config = dict(
    activation='swiglu',
    router_score='softmax',
    router_bias=True,
    rope_fraction=1.0,
    optimizer='adam_variant',
    lr=0.000863,
    lr_mult_o=0.601,
    schedule='cos',
    batch_tokens=65536,
    steps=7018,
)
Below are experts of layer 3 (counted from 0) of a mixture-of-experts language model. Rows are named router (the router's row for the expert), gate (a neuron's input weights, with its number), up (a neuron's input weights, with its number), down (a neuron's output weights, with its number) and show model dimensions 160-319. Each number is 128 + 32 x the weight over its row's rms, rounded and kept within 0 to 255. Numbers have three digits each.
After each expert's rows: a language model's description of what the expert responds to. This comes from a sample of Wikipedia text that the model never trained on.

# expert 32
router:149155113173127196059098205107090094114141093163124106092121115131121104204123128102080123141137100125111178164194108151139139148096126152081065127118100168149105097175184198134119085102159148152118111070143106163186158137100183119069122117148108123177047085096152129116185133157183064127106079157133111164124118094080135083091139186093151144116173097103114192159110148124154154140147110111103098125164145116171189100108106101162091096096111121129143104099137140145137162112096154
gate0:112105118097078086074105212099178105118187118145104109134120151109099122136108126117143121096097112078143192126084068136188128111137097136067123144124075093136096055157164171083109153109200117143129134168148074141115092144097165098105163119143145119167143121188147148143066106121146108127149118128160142085115134113086065112152190148105072116146151108124191157178169163172186089169146129151060100213122116179182080111070128132081184097139141106176115138122062111126182135138129084
up0:124102144072092146079122174173132113124097158132137034148175142140102099160117170151161101112122154092115139131115132136132136117155071168132131138169063050115175118118115088156112147083094143079141171134088093145134123104103106111082107147095206151147135164133175093173192113096108135148172152122166159147212139119100149136129103128138099152104115145145147127140126120107138123164169104069126091166099104146120071121074203159107130124138142144193162189144128163100158145082053109
down0:147207096105163171107152114070115125127124109067104163103105132125072126093098115094155160126132190119145101114095137135096142115134138104108125148108112174141135112129114136091102100101105136170193161106137135142141177191142191120114135134092124128083061106125113148176081163089215181132122115123133128113125131085076102088125143131092162130146104082098086152115115187161133116124125181141089136126120188135143163148198066115185106121111131148080090083091097122144124138121124126
gate1:109101091169120055083135165123109089117152147126154152112074135164152062110162141098101172067099109077087117094113111099152147090137071122164147116130130129176142108123121149110115121139115118125130134148106139109169147184089084138185142121125151150126144116145139161147174127112137144098110210091153156150143148117095171129141178090128119098178147104140112146190070113069139133188123076138107111148091121131167120151142134182097125165128104122105041110119142116108122105081135110
up1:167143121113166097126141102151123109168138136129175157135077150170065174152121178129135132125168073126096120081122119113100136177134194169165160128063180167073118096081138123169104110181194107101065097195146113138097069116117107085134187094139081120106103158141119157111141151082136149107117121173157124080080142107119121126087103079106082109112112153113103115127108188180141124090095196093101139142215074123070084139111202121189156120133132113136179101114157161096032145106187080
down1:112123134096088104164150151158173149095109142046083085129157146100132161166149125123192177137120084132117142113112083123185151150128126141136174131165133107136114120112082101150109118130116107140117110093101075153128125144198172112117119102181081112096114065090127194103099127187144108083137095162170154065138124138077134132109153112109169176083125099118108089109139114120194123134174110129184140104108179207127169137064179167134062104151124126160105153101108192124151171147140151
What it handles: Table pipes, decimal digits and connectors in census or sports tables and infobox fields, e.g. |, .8, code:, in.

# expert 31
router:155089104165154086087149138097096083169084119098185164100125119125091163100149154125087199106133176134177046081126174117145173159132125151154143135086195143173160129114095127089171051092151086122106135096133145144159129155153091137192096145104102113147118149118133139119123114119139132146127097145140125151113076071139144140102177061098120057071160095140104103105091132102121107150163138075109139113128136107142143111134139136090054106133100086155127142161107080138090155138140147
gate1:152090133133132189115137134139164150047135151083183022139152159115169182160128132111129151129086143157150155120118101111176056112122091094072090104159106162125090146089143176123128106119153148087165107090099104137153121150146157141096101033153125129094115110091153138153172153117130145138160112129168147048149201128131106157090126143146075112148135123224159153074121115110169125151104164090043170137102142107104109094181119111146170094087113081109144133168121161152167128170145153
up1:107129097084095130098170121177179091144176131158093179128115156102079130124109106167102109150119131080105113133097167096157152102106151183150125120101144123154145122137121098111119145153098150164143129097105088113102102119125112175137131182165107165101116167145128198149122117122123136194169139169069122136117142132086090107152112110166131131175155190113137139159145142120123100095125080123180056144118083081155129123068096077122171170116178150116148143094092121076087073102106072
down1:100129146127140124097131129085115137199146161131117135051199166086098113130128128117132153124117177137064145114111115111117128116115096115174106130075171150150191109121070143173094157119113126190112119127190158070115129096142176155175123151140100156125109149127141084095111190171149099142153111166110172117152128133082146142185145148164153150098112109123110205147150084135154122140144082123112133132114087169153088165109103135120154097146134093145070148166157153136094117126096090
gate2:133135211098130126071152098154142142183108112127098101133129113130142158175078123102149144175157120173158165163097154139129117155119091160201116127137113138147142111052115132121142185074169151180104153082127057119154064131105077160142115122102154145128089122104108085102142087168162190159189074078127141089146150068159125152106096159133109151137115165113139098170077135167141171133151075149115170116120106100125099134101104146087150084151172073141172092147108127117096100108076143
up2:104137111129147097140087171144148154148082103150070109134084132108153156144065119137141135121165091124189125095122152182143094115103159151170153103053118173102151103079155123140142155104185096131124094146134104101137117119123090120138072139091183104162072123111084106110156130132153151124160093081137104086103093089161128138093104134040159125123169126094102117122059144126104179121122105138142153078200123161106128168098092151059137103162144087143145082116062155136050142077154154
down2:116160187138139165148107162112093078114131182148110111114145068101123098133159180061130136144176097091120126144115101130133135128157142136208143116154135170063139137138088142102122078143122143100137156088083124139093078110177129111106115100127103149095133123131205134087109143140168151075088135074118107124137228101159117103119099055081133131121137174074136110226073092111150144105161122098093104132107121187145149122150188175135125163130141064080111108133190196087074146169047074
What it handles: Opening consonant pieces of lowercase words split mid-word, like fl, comp, sh, th, or r in d-r-unk, l in over-l-ooked.

# expert 25
router:160124098151147135122151139114145055100133107127166120101120159157121084126160150156122141149155124124143183169181092154160154193080120149100128143090124183186079133188153170142097120089129211175115092072117121197131182116099167100091142127136127111193103133098172191201185098097178096144144107134094146165142166108117119101128086204059117104076151135124154110127089155162138121130145125105115103096117153105154188117126134093176105121097114143173129097110136129099093116118171098
gate1:127140083084141156117096133112089154120140198153170060139168128123127114078127147134174152091139123129168175128112102076106088096137171124121225132106124214122160117156175103107137140144098121101161116149156104149144145116147096093160129075105160095099156147127135152128123112170117127144182033155125138128118144133133140147134110135123152099102095065120121167081092135123079150156164113108112098140158158170175121116153173083077127091122149176165148140110112131161121140043093078
up1:122121117046090087095178081164173103089170183133151114101136188173154175149179158130134138113110077089115134112163113137184125143134141105135093188131097097126146093111146185189095109128204125144115128137173111117151140112147123078129110057182147143127119115106092124115105146150136083172187079101119175088191161098098159191145100089191103084144157066088156159149162106173071102083120127102120086120127076092143120122130167153190130094090180126130122131180125136133109166141151129
down1:083147100138192119168066153181145132093114176145111089160092118074089112127137139136144135127153136170146101116140063147093158124134084130130115117076030105180114114108173180063129087100089181131146156108091059150114059151151145090158115060098101128163121164133150077129119150121090117100129208115141139100113139112055064094104139085126105093147132120144138141108124140173102117126158173156135137082117162102175107137114125166097111184153095098184096136185127046130089132106178095
gate2:139136137069148109085185132192139089085147143106151113081125120112119195135108169146048114120103040113144096130135121118128110134116152165141085096161110078122146173096142104128098089123126110177130176152123078161169165141180097149117094172141038130131127138114140185099149112108128150182104127132149126115076136164129140114104093172160117157113156153174123132149117133083126155103156128111143177102097130139115080052066090168121107131104115104098145110204172109136122152072122144
up2:100044104147113211151145132087177165154095142097139168114177142124037097121102161149190063135093136132113148126097079150133063130099068117130151147153073135140101135151145129176129166136137150107094150092143132097142111134090186190103158090127202170157122114079111160132106146142129164133158152080173145111147134166123119186103161116177098095065078167161178095153144181132149109168151138172092134164146054130088137111125063084158164139117137192102091097111161074156155107104153098
down2:129123103166125130104116138126126058093090117089138109146158114149193067156192091109138172115145099204112152109147145081148162146142143163131107144154139136136106149169114113103118120136136106157137159142134166054120095069105133164176141131167114173097097134128182169117131138145167104124140174116065116106130089106087125140138173135152119109145109119126109136194059091113120116206128127150083106186146147141124153150171112075104099122157114165162111109122169149134143178111173080
What it handles: Numbers and items in table cells and lists after a pipe or colon (climate data, scores, census counts), plus line breaks and math symbols.

# expert 28
router:110167114174113100111061158148079092094156090111098105163087120143119168105103086121086141158149181122086146136147198101192159131086165116131128115084122163173071139106125173092134075100127192156097106110159119172134110195105194104144156179133053116135161055128122118169125113077128151083109085113079192099146127094062101089099100122112119133200161113083047129132137145143185143167132134193142094107115126125126173092115078149133144160089138120111191112130109117157119130116182136
gate1:151110113125208113104183181139135177119161113157078085103140141124159104122086069136117146151131133127109140179142109210184135141147106127125151173103080137136160102145081140142131126063133128108106086142104139150165140128130150098159078118173148120146146160124170160092079110129144170100094114064132111102101094121114142096116137128116143109096122194127146086135103122151117122142125052107106164108131152154117088167144073104063102147142158140136215104031139091054128132180181129
up1:073125070122163113188105201148141166166142104160125094130064174121118150146179163116123147091121189135098189102125113136166178192083157062082120103136041129142140111125119104152146108128101115098144146088141149113106118204130122108107134138197124126074145097138095099135079126093157084101091041074137084077091151146104120090160126122120173095162156108063147106115138137171144159172148141118198132058069062125163127107119090126106157091106124110097209183119196166145163136109076150
down1:110135096092203113118064140152117145164141091118045147088109121099144104119065103092163115169123119137171149105130164135106202134167163103109122101184088134168132124143045087135173123114130125148139096173149122126120141076101114161150100103095148207135135072133118120124081155164103168144118133208106134126136149138150149115134134026129217137134123102063150152059131126104135132179052106117168081091148179114136120132159114125163201153127180161104166081117150075141163124132045167
gate2:135128176114150135130118144145133113146070163086180122106172134075068119129175117163134130141145117119197177147107174095184111073090130122108137150187131102102120194134119117127157149145209146173145143104150121103163107143114173148176139131170182178088130119123135102111137137087128096139133101144127117134180152083131076114132140139078108080153162115130114100063111083163118094174087130113062165153120124162136173113196119110142099098142147130120090127105156113096140093165163170
up2:150127084137116125091123127120091105137206068159172132128080120142081160128087112088134107117125151150113100167121146190133111181090173147097079083126083217067085181138127158103146104133113148161143122120113168170171148110103111140165086148065153107143067115120133094115108120145117169145110155190085168167163093087111110191120119159145149100121080133139111109150175130098145186078102040124125168112207085152165060126119134144091171136096121118137135105126106150064153144114138100
down2:108197156105136142155129120187161169104159175145121099119127153147158133132125142176134104085124125135080116106137136195083162104109172145108097105101117099114113143151108142141113136097112080091145116177144100143113131159088112138157054083109143224086109115136153100104119161144068099134113100111141124153127155170168142161154078090135100155076133136134154186086174119139147209097110153138183141098184142113162062120157156141188149190082165124063177095100092166090136140156089207
What it handles: Digits inside numbers, years, scores, ranges and table values, plus number words and units, such as 5, ,000, –201, four, million, km.

# expert 61
router:096106102162171185100102179095099120197121181194127162146092093110168153151054140074042079131160072095104085191109122122052157137169126104121138107151135125079094115072158162055172099154107104078100100146107157121132133096135065126099138155108077092128146124175137109155136143128120163104107157072103128118057124210101064128138141136164115164118114123120092157190095148073134149150188098081107094092130126160128099162116129168151088126146107125140062122169130175079141161144129147
gate1:128164094094095158063152138086107163138151099154219118175146097115156088066184141112123159165119093154187107130158099112109111118150178086135130131151125150165120132088087059149149089076131180137160065150103167135139143138205109110135153126145137136111183177134174093058164074179104158137117106142157161094116166192115082150130108095143121136100163170179142124146094145117075147162094096096124126129094109154123152166088098147103163089189176182129095134182108115168138139114159102
up1:127119151146141092179140147161183118157150131165124148091134189161055130077089094102118107113113147139124171092114164066171128093059110142106091100133071100131114159101095100103147162179140106113127255080098114119115093160074175155076120190188087136166121094096200148164122135118094144098109130156050083163174189157161095131133129147129145099170093142146138104152154089110105084164166158171119116095113122144139153094126151110149117091124125106119139094120133115186108158141125124
down1:131165202151091129057070143094115142104190166123136116136106150095162155144082139130111125157131146197127116127105115164122151146159126088138166052109163116115068156097167167114146119110153133144071077089104119119096135112152086132151133177136164169137081124150149106135153140153083115126121072134141063144132172090133103087138090160147195168109116136165177116181154162095122122130126119139120141162141120161172109146121078139115192100163154133115183145124152067124100114152074165
gate2:098124112069104095083115087175126162085122160105120083139105105162148144160155130127136099148145149118091123174099142119054155151159143125103138146121107144109167093092200069082116104131082193101132149125170106116129143099093110113137130158083181180156114143122098127168114130085084144098176107187139099167158114094158143098188122096130057068106065031121181088146158105118105141066075129181124115116082085123160082112104129126107148136083075122090112127077078104088097131060128108
up2:159073141090063113142138130169172084114159132092143073092178141091159172143141111100136119140150201110156111085088154131130076144140138136086118173108126139082162182167147124137173151108106164151122154157107140086143189111151056137115104124092124182098038146074063170112118095109090187149176074118125114154142095158120131140127207126164156135136117171175109122097134115136073143064122067139144087136107110130186130135114097092100123135139152132081083124177135111116140119131108136
down2:137111140142179120164133157139088171100076143144104168172101146138120164073129174137087145166115079154175104175129170138113128109128111123177168166115181176166179093124156096165172151154137090071095155140118113106114102119164128114072087113132157152114158116159080108143117162143109115120113087092111177128128150115097135131104101185161091124069120133048155132118155084114175182161130139136107160203123050138125157157140114196123118144128122126082127111102151071153078197127137127
What it handles: Capital letters and pieces inside acronyms and abbreviations (IGN, IUC, LSU, NYSE, RCA), also symbols inside math formulas.

# expert 19
router:111066076155153102127130148110131126156065097097124155152129112118145089194097127088135188135115132142078072110165152145114137146174085150165127069127135145154159130134122114057164090176094093089159142148116094172159136152171093108189123175094103116123189094075214150126100106117125218064083081142155120142106101099172136154065179117060082081119103123165084162130108094098064119087126127130058173160086157130143133129128156095065068138095070125117088157134124123071169120132137128
gate1:129129136123141124114124131167171056131113096160133131137156116121158157068110092070071098138116090083083147107121092124150131170124117121136124085197137186109135136113131118155110123126184128111129110155142153077103154135164130141127193162165169131120217130107118172084096130143184143146156152097065094140148179172153106121110138134163099089174153125128109152079111156121082145085133146148128077207096085159158186128145112163119143139103151117044121205096160129160140177089144183
up1:177142142110117125131120135132195099119117135138139141110103068098105063120103182121130178144106154087199132151106114110082131127150170136086123140119126161151188167159158081093077145128132163145140097096111150192099094164163129088191090124127104158170129093176095051174142129113158169123148138120162124124114121103096129144152106079079153170102110114149108140110117137116140108153088142131137119094139115093146049084161189130104098125068119196171134167114061117126101141160156140
down1:089129105119090137096189099125141130110163152146138066161114168141103101100148138121142169180172114111072101139091158134205136127161150108141133080122097113081080127100146124092174140089091132165143102122165120050153167103140132098125111099141189156162149044101154124162100120153152114123082170115111106108096143129103186200111167129103115115125109144134090097120112111166066164072105101168076170160144152163182139089150077116110187108087061141115113131182123124102191131066084085
gate2:101142109113138174095092087128140151157165070170111125114120136077105111124155149125121117149132145173161172141112130094121139144118161149095092131164101105167093097121169169133116156146147159097187150084181119142096095039136120125061153073193144113120153147163134182137135135118154081108108150094104120112166112216082110117109119171101192074111116183159165159138123138105132094123108104162137092135132165098159112190126159156141100160139135077165115154147162095168149118182097111
up2:138099124152141090128088089159159093123101126154117094157052086117074077138181206145110075115117146123108191170082100075219175131072114090082144139105123134164104213133107147144080123134167117131132173192131105130106162145143185107103180161154088131215166112112115176145139117131165142160116093113144114159120120124096151092115161121149043077103123114083150126183168140083177122122085118087137079136111109124126106127145160098145143152117128123130090139156155111130113165120097171
down2:180135129110162174130125066087137133149017120121167093110175134088087129162101076053153093093094125155165138137118168132113120140108164068154149123110164112166144154130144125145115069192102129152106113094104061123190106146162182126105103129051110160106097132138081111128134107128179095123185173122096138106140151107110108071154123082174131087124136158144155170076111118128208127179156144146141166083052077087066115108109128123134112137136095112124034124140154177126082151107134157
What it handles: Second piece of a word split after its first letter or two, often after T, S or D (T-er-ror, d-ated, P-ens-ions, f-urn-iture).

# expert 57
router:082169133144158145105113146103138119131095171176101162156110124097163096181133097141119061075116153156134148167134112142112166184132152101086104130070135195116129100121179130117150170142112026084152123143079141104134105104188153158132151092148135129079049125164081116093060115196119093162099181123159166119036120148106145133125183161151173175165123182111129133167146163120155130081169147123149147094159109099150170150166145138206147191136168151133183147111103128119075151076142147
gate0:113115113077152079082108156102129187162088173154104071152133114126113128091125131110089124085108126148182075131151106060118147130114120119184142103146081168134099143137077079110102096141085160135113123183174161090199161125127082100226103104128058128156138067091134071144092105171141130134162113072152097151157171127094103125057153127129129134108072111140071116063189145168114143105083138177158198133099142111093115142079147178067119133080114146094155159145125130081086119159135143
up0:143097176132152107120157142140069138102159133135124190159126151120115114125103093132163171157174195175130121161170132120098182097070180062142135161121159092152155141090136086090157089149172083111104081112135109140127142122163080197144100104137151106165103124191164094116125153156095192071138151139109047099137109138140120144189156146141107164157108155135153136151087164131115126104115100105110187149112141130104083131171123158099148116124070162121106159152122128091154126114112127
down0:108127097120176126121112095101170123102139106146128124110098173073129090136120138150143122145133149165182128114111113152120084144104097121113114133100107122190173173144129116129090177121164089155091119151149077091217115156148139113132080107101111167179109122165072123100139126104154109103164122119141146151120064123092059216160149159150124106130084139107121117122127097144142069128123125058131126137080111127149079131101116168173112122145065091141109123088122171161128111114108124
gate1:172114104123180129111134104109127099138177152092232139098142076145078068115055138119190153144093086149108043174117081064095151096126098119155178180165157092151107093122136148079174134108091115149154083134124130126132149135130127157153116115133084081125130096118150148109141084107103098165169142144101077125081179164191135166101133139140136102080160077102144143160137139120106069047137140124162090077191133134081172171165148177127071126172101146096124125100139091115146148138133161
up1:187138129081081147097137186107091148210112192138104150162159172125124145156126157080105137125116158092213181133091127150064166127132111132100127136153138108136123116119204153098079122104128141133125138117086125116180088180157179100115179116119143111163097176164115151134111074131116131154156130076080094190115070122184074128159135068120110108073136122113144161143133154160179126141133103127074094103132103133144105165127120158143129117112146134107127099109142150132097112085137124
down1:096080105062171119202106065169069117173081133149146124111193162101095126121139095144155140101152119090096133131139036133175102158142162122129180147150162126121173107120121113160141121104167127155083127112111118112149117119139132122114162123127126143073114146166150135149112125085130143141154167133159113115130144155109076096093113139166178140123119108083100069101094120144157099115169181071115147114092066126138143111185102123098106128136141077133086160111120163164066080089116118
What it handles: Middle pieces of personal and place names, often Romance or accented, such as Lamine, González, Carnegie, Vanilla, Manuela.

# expert 30
router:116143124159075126154161125090161145103179114123116184077066136215139112137127103132180122117128114122202158146135167110097120063131150113135158150165154154120149126139172115168117169125105188129118125113139160084110169097121117154116147137164145113110178206161166115144102133168078145113162112122092136124214088065115086129113119142188139095112134135125194077052198131158123142110144172148129191131121118109057162150144167124116170168101163111182135119103166155152119110126178123
gate1:140158069138099113164178123125140141144104102153125106138088110093133110178164167093138115175112153133120117138189137076209136161103137106049123124124136108122092153109145098104182169083099137153045125110104072126119071145114123125134156117184042073049109122106141114119159127132136187113130065125109144107192141055108134149147078132086093069126155119156080140171110169130133080156096141106113180117066119193117115157178048126115132073144118101106123125109113126207134136120102121
up1:153224123130138191107159090159115084096127144155163194111080085104170141183117139129183087067125146101151153129204103113107187170113123132082107149125159128084062151083101075083102150117169117155095098114121147141117112069126155096065183184159142075046135144172156112129150173109103147131120147059084138118182119063118137153096111114130128135150149079118096140155162138125117129066138092180139130159107159151088153166156089168132088065112090107133126148100089133143079181099148158
down1:074155132120154112142115131134185142206165168135110123203091139128112182138108129153108132094175137075106058125131163119138130120168139098142119157120131193152102196147112083081136177185130128095118141094109144115194102140154145145204129132072168130088176060118086113077058098082136128138049141135135112129092116076101172090123157112093094152147157117111149086092113101167126100024162185133190104101183160103119138137101196162125153144112079126115138130141120101121142146131129180
gate2:114131126083097102065184096134160123154131090103172109098126150101073165171171124180151131073135125133173167152185130138150165145102107162117185148132120088105124140110154143143117155106125126099165071081124074071089074149152083127129135128094144175139106168113136180165089115184122164152182094174111089151123114094135094145144112138172151073153136134145158097054118089137106093135160154058135144166142131219118125100092079127128073104072084126142150158104193086117097133103097088
up2:133084124106052085076111139183120118095147141100199054093145097114146127094099116117146133091103124112168137120094136125140175109136111095117128139132147129139142150192172092190090215162131173132152092127134168114082136135107089189107105097112103132144135174129107192135126100181164190143158143143098165123181134140135150105075146073133158097095184061099153108094138081178174120128096123080145081120139143194136122095141168114134106094126157144152123203073181111121117140163121087
down2:152147119141138137124117154124120116139129159122090141135122183133132118138075099134151133183172111137185156136170135125109154175132150156085099115162160170152152130119124100131167126148137189122137165149121147176137109146066089059089142150097143122176143097112183073111204121149138129105124132170168115108068110139109156131075101176100165121164138128064112088062098151101126160137127104099147158132148055133088105098077098116133121128058109119148131156073148102075146123100112104
What it handles: Word-final plural and noun endings, such as -s, -ions, -ations, -ies, completing words like versions, companions, guns.

# expert 38
router:186148176081107138169113074170106161135132086107079038125151177072125138044110121116124049097149131102134147106133107110150145135120115117144156143155115146108162126146078087123077103132159143113106102125113112081130170107092120101088103131128174097128133162148080152142139148064106114157147160152088114172163157180157113085169153162155130198156092115136149124191169094147175116163100097148171043086156085160183101095151063160147126089116138117160102116092168163178106123162098143
gate0:119136109139078171119144138166167144144147111110120111115143143110111095083092083129131161143134080088096159095061186120146112117151132132090189094098119104121142048125144116160123167145113112129120149203144156154198163125148117136187084143206104176130158087149112185076149105117141138130153136110124123144173156136101133144153145105145101140184112145107190111135098054136187099123108122125145170075079117138081074105153079180088191194084174133113072145120139097103141132146084126
up0:139134137122153107126133087099152112098091136137132136132122157161112168129105224131108154169133098078143115166161093145156122100173140138138140125161098171106150137150106104146151089121050157121133156143098187107160110168147182135148138119057164146162140102149191095196121113088161159122126094166117149139117104140132155111092102109123136107088144130077160043116137059168106110133129116084159133102131160190107161122074188125138122125084141138129136103105025093112100125154146102
down0:123104134202141123089125128093142107087130119123096111076083116160149124076122148112132143116166139149098091095083160131106125056141122128058154129126111117151174105077127128130022176104109095160096171132161107137122131143132120119123072109125114084085141191142146143101108067190142118134141105159132098162124093179148088173159133159109117129097146127119105093129151129154111125174088089146071169149117165161139071094173160153140142167111109117161131102117114093144095116169099108
gate1:098115158144135113096175102076129116132090175143149164127107153128079103129148163108118107166098132151118089177144050136150139174148122106186101113088073091113138100106104112140218076066145136112188162102092137078121108139087076096111177108062146098117125166135105174158076177093168099122144140130095138185029150113100116119163083119177129140109098197176163110114166153146093118114127118182164177110139147122147130191112167125210111129150139172107111143163180148108103100135078125
up1:141210138091149155110100143165136097167149119113179158125160135099117150117144151140144178158111117112078077170156166106119118165092146085046106147115189095175197209104181171066116194171161073125174136125132149057080136154094109115119099162151117144082128079074141092121131126117095058055145142154107133124097155129057095125129098097140117108121129129128087072078116105104178148123143156146152176155134129155101138070146151133054105144146136144196102119106119119162100137202152151
down1:110095206175159129116110146144151095156181120086169130121087087099095104166164136127165118112067135132102086173190083142157153153151085104163147170163130139107163150113120164115128144084130181150115190134167119095162087131116145141179125145114146057100142173090121089089111111159124154187098145202125099135119066135141114123150152077187193099141136182150112111123119150129178168088168090134071199126145114122084096116095162135132106139095125152151103104241135095122153170179174184
What it handles: List dashes at line start, table pipes, and location words in infoboxes and place lists, e.g. -, County,, near, New.

# expert 0
router:136134080086130109061086196175139118148141149106196146189138191116110124130122167137084103160181085144092137166109101192144173134176161145112109128107086206080110073091123145162128077144077069101188124101159152169078098082132105096154150175108166137143165124123150071088111131143166096084058029094126150142050127119121196110116146129106165150128158184128112085186116175088176170115118119161170129123099131127181092110116149101133137169136166169134121183135069145121094121119063125
gate0:126073107122102130157165204105151150137138076155132163074147188137115141116133128165118091072096154156141160080128116114161129115095067181157164101155097083164101167151183084116113133101086158163120100097016137119143100117179111139101183100182097126087098121153123118119103115111090210124146091180151103100204167152121121114151132113140097125145093069142106153102107155105118121149086136104135140207139151153142116105100107116076164174078124097083127150111182102091131135065171060
up0:114134216113137147114136105095097129110127179139176118152034074093067122093171154156121182135087117093127119108064177126145079167099142138155086116143119173154178151113098106114098175113176135169144150139146091143109113136143120138113159140141161106175155114053130173149079072111146078156125170143159160177101153158159095141120122125114126119139138101173142089117173123138137160142088120155100104161096141112111189145162103113094116108148214129134118099159170074198170066128128078
down0:102121137129145127114151206130229179114146090168128172069178044108096119152140094135135104103089087076164132117172090128106162142084141092132091129149105137131073133104147153118125153127139136180134143094107158116143177088148145146121179144083149115137177088086185129142132055123160155133088075163122105102094133138121132157146156156096081115123090137158105121111148171111185199106111113076123161123113179154105189163101146114089145092156132113112182067175136121129188128151156117
gate1:088117117136162140125121126168141112159090107075141123153194195101134108159160088056079084149161109103117162132150173134106115150095195198113151094157145129132093116103122094140092099103138106150167174107181130117095137147160093175162086133138131149157108097098121115091159143169137098132121112086126103108140142128168140087125092179197146141151169107175161110167111167152128104082132136191098086155132113103086187156121107099085096133162127148103086076159169107101124130104123140
up1:117099126076127138130093108097164131159068153143084147159073119135082148127124080156141154139098122136129090187127083093101195062124091106078065136144090107151175081104117224158168115106171113155093091131113144154185111146091070172182142143173073105111103195134130125092041100102111119127117145123098141105153090119068137126147183115119118134114104175103047105088161092172139127160139133125171115128143063105193133133167159170160156190106129135162214187150103177136080161108105125
down1:103126066131142096103113108097130110094121113136191122132193105125178103062157070114123194164113117201122138204122129136118148143142141140153122197154120144227154115095130158108106153118091139132095134143109103170057148100209110105175157106155133195078128126121142132138172121179149174175137137179146106099097113103078115102130161178159145154154069131195141115167057112131183103143139147136145155113129117155119119113200110148088107134091112138169127092141101144149130145123058130
What it handles: Mid-word pieces of non-English names and places, often Asian, Slavic or Arabic, such as Qat-ar, Uch-iy-ama, Kok-or-o.

# expert 18
router:135128066100134118142158082132130147102185104166158176056137176203093141159142155119158110072114117099134151135152148145092092103081087094095164157125115182205172127178123132138086191117097198185122117076153138138099136159110125132089157140146076114127095112095155102176166065145130064153140070100143145133202099104105073129117134107168145053108089098126167133078112146166140144151159161107077119127099114103095170134147115089106184077127117162151129118089192105096090113132145111
gate0:115121122071073147108112100151158132122130124151147121129105122128099138071166193136087102181146192169117129163137109148172140088115150132088069119180072090108117094114189087141129067199114123165137131171087093133125145151081108042094095127164097132134164113129087161133144149051129140153114118101091133098097112156070204097119153171160093132121134128091136135163133135170118089149120070137148108170077107117110055127116115136121107129154148070072153173108121174119094146104070179
up0:121120146052159134118133172154097079174103148190218156135115142135143125140144095124155090124126126133127141082095109144137135142081157172151109139114126086113042171145097157137154164104118029116177100090160075170126142074159119134144186110187132121147106174108130103115125104136092094180115148118138120139102155138097089115191119130131138178099197137171097075081145151122095105075171104164181129174128162129156132196107143149116156159088115162106099078140107122083137110076168148
down0:105147124101138135080137133145135099122154073123120114118142132073128127079081108106122135135160103146135109136118169122110145071114128091188160123111035171162141114117101101165180205120163141142090118113108151176083131079154105149120164158043149174056181137107125116130121108084142105117106155127171140136128147111101096139139098163108115162081152141070153092144083133132131080109147143128176130088144089071150177139083149143121140161083093134082136120113142148149080097120108120
gate1:124083137172150152158169099133153106123200095169173166063146153173126146219129103090182097100181180110151083154105060153163115121101107055127141119147087133111159098130092142141086153095106117137138127140158075116159099132139158146088133152108149149167189141136142162130126133082107144118088132185098103119141156117162115085057142110147159127121098138113175170178166119120171158123128138108122138140058124068182172061153094040090170125097137205138143130118137102143068143132118054
up1:146104150052144084113099121112141125103174135181156149157053121174133159187175118100139080068134144151155095143145070154176125137103076117108123138111057153205105087125134169133097125100129119192150134104170090074202159163079111203127169142141082145110140136124130124110109090059143118187116191104139112130160160130110147136121137099156152079175115107074084211147132099109147154082145147117101146145141105064162155101146089101160144106133144118120122157122160076127094184096137122
down1:128129159130115052169149067092146153120153082140153169122129107120160140124112125121093112148093078118138137164153140199183098121072093164109122112110150142084138088118215056091138126140109129114154153138120095161096117106081169074129126106182144166153092150154134128129180109040108195108141144105106165096070072116113103110157089169119137145127150136151181143208149179096116093112110102168148151094084121115097122143147146219114153163091159099150133141139115172132131090161125141
What it handles: Line breaks and discourse words starting a clause in expository or math text, such as this, these, it, they, which.

# expert 43
router:059119168061134099136128093146124099070101124125123143113127101136129113122130164141106096160125131077180099130067088139095186096131116111071156161134156049101096115109176138123191102144079098088122101153152157111111058106123127130149165122140135096113108130181070146087123110152146118167170177183130135056175175078120152096208122150176123153193148119109102187121093134163121139087144058152127099151153117098103112164111167118189109130117127119126115090062116114163105163115137115
gate1:170161123113129112119136091120171123111088087065119152130157160120200201095138170155112195109075168136117104179101122135170125069058150145115180146082134090081107146088080102114151067117122132106164145136098088081140098162094141138062103119106109113094124158178117150172115171150133076173194136106089145171124116080144114123154143167139105081055158125102158094120119117144092098109132124104121137114097142141109061099147135148157086139114115117097127129136141124142113136145168065
up1:097163098129121163143094114092063134140160152112124159157086097129172083150091074105086085143106163111040172161117079136130102141157089077163151188114160122112100119125063156112148131126136171123118142164141104118136152125129150096108118132201206159122168180119147150069086088107086164077136126132159137110179161131161081121139178155171138110121151165130101124176096137147085140098179114171190093111095129085131066114097149122164119143116112134142095072166106149132052118119203175
down1:156132145183149071078132158149101166169201126164117106118140099065158164176179098161163158150152094121153218134123127147122161108148125084141103128214141198177180095147119125169153115160169120126105161125128096154139115088162131113132127091153122088131126090092142156157145151109113132111156124091055075104133135098107161162158167114120099137148086127162104140243138101140140160130090137144138101121114168117110134138084151115135164133148114067082151169128129124136086093115136155
gate2:086164157106073168156065096115144173135128133155142191083145127115130099128181150099114131054120112151141111118141174108090146154142137153147118065144144109131037144062174076177160205188199135101149087127118114159194119142134082219109125145147117069139068097116129129093154102205149110149181116120128214103136158126115153110128120065133099093124125122123138126087139097082143129160168164112121131132126098065147157132149131114161109180134115089111118169127118097133121071173105121
up2:126139113077141073189133169086140168107102158112154095139165107104064111107182124107131198148091101140067093137120123129101120136164119150083138124167103147130068171140125134106079156136101120095119117136124133179199133123135121080069134171173076135120158100074170049187153121141119151136186101178089119101115159074139089103144062122119139151114137190160144087167174112107141161079131176119198135141162128103142142109125127033146188121124148171060096127152139142110104141137122073
down2:087107099104165119132102102111164141136134155152094169151163091102138130086127131164161118114151185149179161071123127108091099135139110155114102120122131155091072099188125118172059182122116138130096141162082167144154119144068179120129207138126137158119157113117158140176098137123109163095170138139068108083076076076119107153083143124163156150165157145127147118059185140153143094109163133125111096102160109177093118109158166089161177133094154055137060121121075123121152102174103145
What it handles: Middle pieces of foreign place, species and personal names (Volks-w-agen, Stan-th-orpe, Monten-eg-ro, Aege-an), and pieces like burg, worth.